Below are experts of layer 9 (counted from 0) of a mixture-of-experts language model. Rows are named router (the router's row for the expert), down (a neuron's output weights, with its number) and show model dimensions 0-255. Each number is 128 + 32 x the weight over its row's rms, rounded and kept within 0 to 255. Numbers have three digits each.
Before each expert's rows: "comes before" lists some tokens at least twice as common just after its tokens as in all text. This comes from a sample of Wikipedia text that the model never trained on. Tokens count by the router's weight.

# expert 2
comes before: "1", "2", "c", "al", "f", "l"
router:120101091131138160129134090149122068158139147109162165089148078159113156063084112134202116128089140163135110079163151096075108121168107129135131151112124136108168155140115142126099154055109087139124142141174149158161190138104136104184169120142085103134118139127071167128094107053150095130070156138161121143150147136153099113122121096155127171123065098147062102088134141108126117169117119139061165105118123154101085127114093127152133142112147117116142112093126102091104173140097118188087134147088190083147130150081156116118161124126137057108089070156138114111109167101144122110143124115147215126116140075132110139127104166124125139191115125197126166158114077149075124122071122095119142195250179203144171195197100098111128094135124088110121086161092119170114160172077112
down8:161148115140000177105158130188166110079119139140124116124166137139115167146106152119062158091082099169114157100148171166137156088110129114083167137125153157071073122220128145079152157123113113127138181136098148132125126169088123175117039217132127101108119063124093157132121070153075140127128151119199123133158166168182089148188086169104099193183122167080151096125123148109115148144151078117121142098134159146112097179098100193119100073119143086143128144115124142108139113094093178133121125109173052133156124117090117063156073109122150157131179159131199117136157078080129111087072115138185136151166100129134107149160131103133142099131114103104171107090120153107083072118126084148093112144143117116095121138150123187138117104124144139118139137145114142176132092143121107
down9:103122080129105118092088109139099155126069146100129157141118089086158179152122132178103167134083067145178135111123161129151103152051089129156123094142084189098106115118111158073189181119156092178105128091125133153100149182153114149102097127105104210106117162110160122077153047133094094058093101106174142096118143103101133139138097083142141154152099128111126124174072133127127120097145102137102145139102108150078155165145097103142118184116093133136084140081145127067185152104132137166112121121091080065114091119247204089093112113084161099166091140199141132088189147124109121131122129129087151113101156106154139130144108143116137137085074119101082211145105134153100095165093137074146150100150118123085116096125142094105165168125164142147098175148099117098178177155137162

# expert 5
comes before: " ", " the", " a", "|", " \"", " his"
router:070118142110142144107093150123111112129130124130181112081188068140124139091171059108154104085110197169067137100178170080100153106135140148161113166158137140107188110120122118105131122097126054149137135156052157131090083142110146137185118093156111105118111082147108141154128159120163124137118161136090180197136137197145126153151145173111122121097120093095134086109150072142081097157140122180114124112144103119105096125155083155153145137096171150079085146072127193125161200170055174180141113182134192068114099090120193112171148064153154104077118165143177118152133176166094133088173121102126159105137054083075144128175114115124107160169196088145154114164129115141118129130075172116154131150134126142158175177087146111104091123113108142143106110161097158129165103141138139
down8:161163157113126130120133154155137131168054094114134065163102124149086183085177076075139116105086136104061093135092154132116139155059099147122131175110146087115120034120149141102154177133152147133113159138072069142131182077134070123162109161096107170150115144148099096069121130169170115106111177156114180180142149136131137172075109119142081166080163137114138130159155140127139079125166145139108111061109086083098044150135098101137132128116110137127208116152109171179119104131078156162127114145090162195100167119108071158122187126122143102125158133165127194096172178154119084143169150113174084124143115166136116165147097149133145161082143118156147136095120184084137139159112163133152090142117125094172119162085174146141149165134204146132099161122088077100116123127198103
down9:165119087134160131091120062115063113156137182136093152128106094102164180179101139112110128118099129141102168157148111099133134132115145143110086169139145128130098095113105113106142126125112042118157189085100106167103133132103159128180129166107151140179113102163162158159191167120144155132162149108116132161168119139114150122155088166095154086119169138158129080076064161169119142162158142158171134166110098127114121143138124119138084117153071053133123123160093098141125127089109099118080133138166255177173080104188158177115120104151141106110133009177104119088163093152089122104191091149137077098129149144171113139175139160114158149119150102118101086115158144185112121109168186094151094191162163139127074111093148148096118123153110160113142189118117094125134159124159065

# expert 3
comes before: "0", " |", "9", ",", ".", "–"
router:090142102116172176114098104143145056173129154108117104095176076140109163072115087149133129096095180159128134094136134140090162032146159204170124130167128117104133082125119180099117094114124152089179073137116209100109112124082150089136134111210107153115140145156141160172099146116166144106120164149122135148094112075145129160111117157123110166120098122189088121119154212133130111113131092128143110133119055112079130088137101137130141123101093156124090104100127132129137093159098109156099163156152204129108133095111136148130201043154091082109102100111154143131163171090121129097118101123186118079103093116080140071072069103124112137142079136139133078099168119155084147111097110086145135164114143177133190133175111055112162115134115163095121052166115078201139118149144137
down0:138146074125075086099125147130137165115138128172181149147116180154150086109139112196092112127157167122121100082119070123159177099110040107150137141111040147086114113133179133142157148138165160104082105140137130109168099146083113141098120148184152031156068121139117088172109126149083104122127095141135130153162132100102179172102121094206151132134149117126100122031177108137101127081117158153125121140118138102099115159128129126084160089137133098125092076140171155151132105057135140157117103058126096125124167139137051095139184134143128123140140105170081115177086134149121058197130117156081146096116118119144155124155162146153150146104171192129141058144156205149124133102175180154138105125120089141094100058181121129101161132119117157124116214134141155178123125118154106
down1:122099148115131176155122140126112160142112140195083105106119143167173081183151133143167135077057155155162170138118109102124150136130106123126118132105159155090136139133073130110159120152051121116135101191097092116088125104153101138069168123140118108161103215129091156155127119133226069167115133090176080156090127123171107128135090132109143068120151088140108128147088166134146065083076129134080156146099152078076074107106113124164103098112147137090072137170119122108159147096167138144130124082140224078159176098104115119050151097128113163134075127094159131152070114162124165064091080081127146120125103126118132139156150142167104122083109124154101159137140115130157190086140182128121080147137129078150099138093144138154119063138167111184109177148175203176116110127097103

# expert 7
comes before: " and", " of", ",", " in", " to", ".\n\n"
router:144118098117127133102198128087092111143184134094132173122168048109086156115136140094162122117087149111135145117149096076071158051135084153111076184125158101110104112135141121117098109143118139130156106123057128090117091097146117107124139097115101081118133107160110121158131117165179178123087117126123187089144141090097105168161136141129143147158165098204110106118196153142127086141095202162110125107106135176102090078147107164149170144118141180139072089106102155094083137156128158156122159145144220117098110115056123091173135110118108118093107139131193165125144119128123153061107124129166160091162097119069115122164062120167082144131142127155149119210099134146083117151109110153207143105118119116109189146180222086118175079134111117117172084170090115143179148150146147
down8:134074137165118125136138126084180162124112146172121075167134173118181151166139116100132194083100117125161101121108124086060109125061115122066128127145157124131111067091104142110108139151115106142177124124122138154099138163094182103118170108039115096132111142107132156164123143103116154184166141083079182121104085082166105150150162136154087095137169131138095152091178095121099125173113072112183123124086145094101151076125135144097157127120153107171094146095124103177098133189139170106127122107150129127154123119138124142093075112119128090138150104125139102131151175080134143133187106190110109089135143138155133161118167091162194088106186164125100241105174099121164158068150079108117072156142155095217155154078124105144075149043165136135109131074138130120103149177149172
down9:089145134167144157074106104184065095114136166092144109075125137152096100171098150135092108115097158118111128148090154171063167125138117102126117123160105200125110144161087153107099129142171163139122110128144078108110160127120118154170138170169137078151133178130107111106156069116153169155129087133187100113138094092137165130110128178075160166160113162118150119164163137108150122137079100161119132122134218139149136135080093129106123116185105086122141122117125116149121153117144194143122111106111176100136127115118185149176140138133119144066110042194149132138157122112183177131117123154072131149112113160151171068146174109141116075130154053135099141078140104227130107191114074183123097147138112169117163157168147123172182154218086144162104196074089109156178078126125132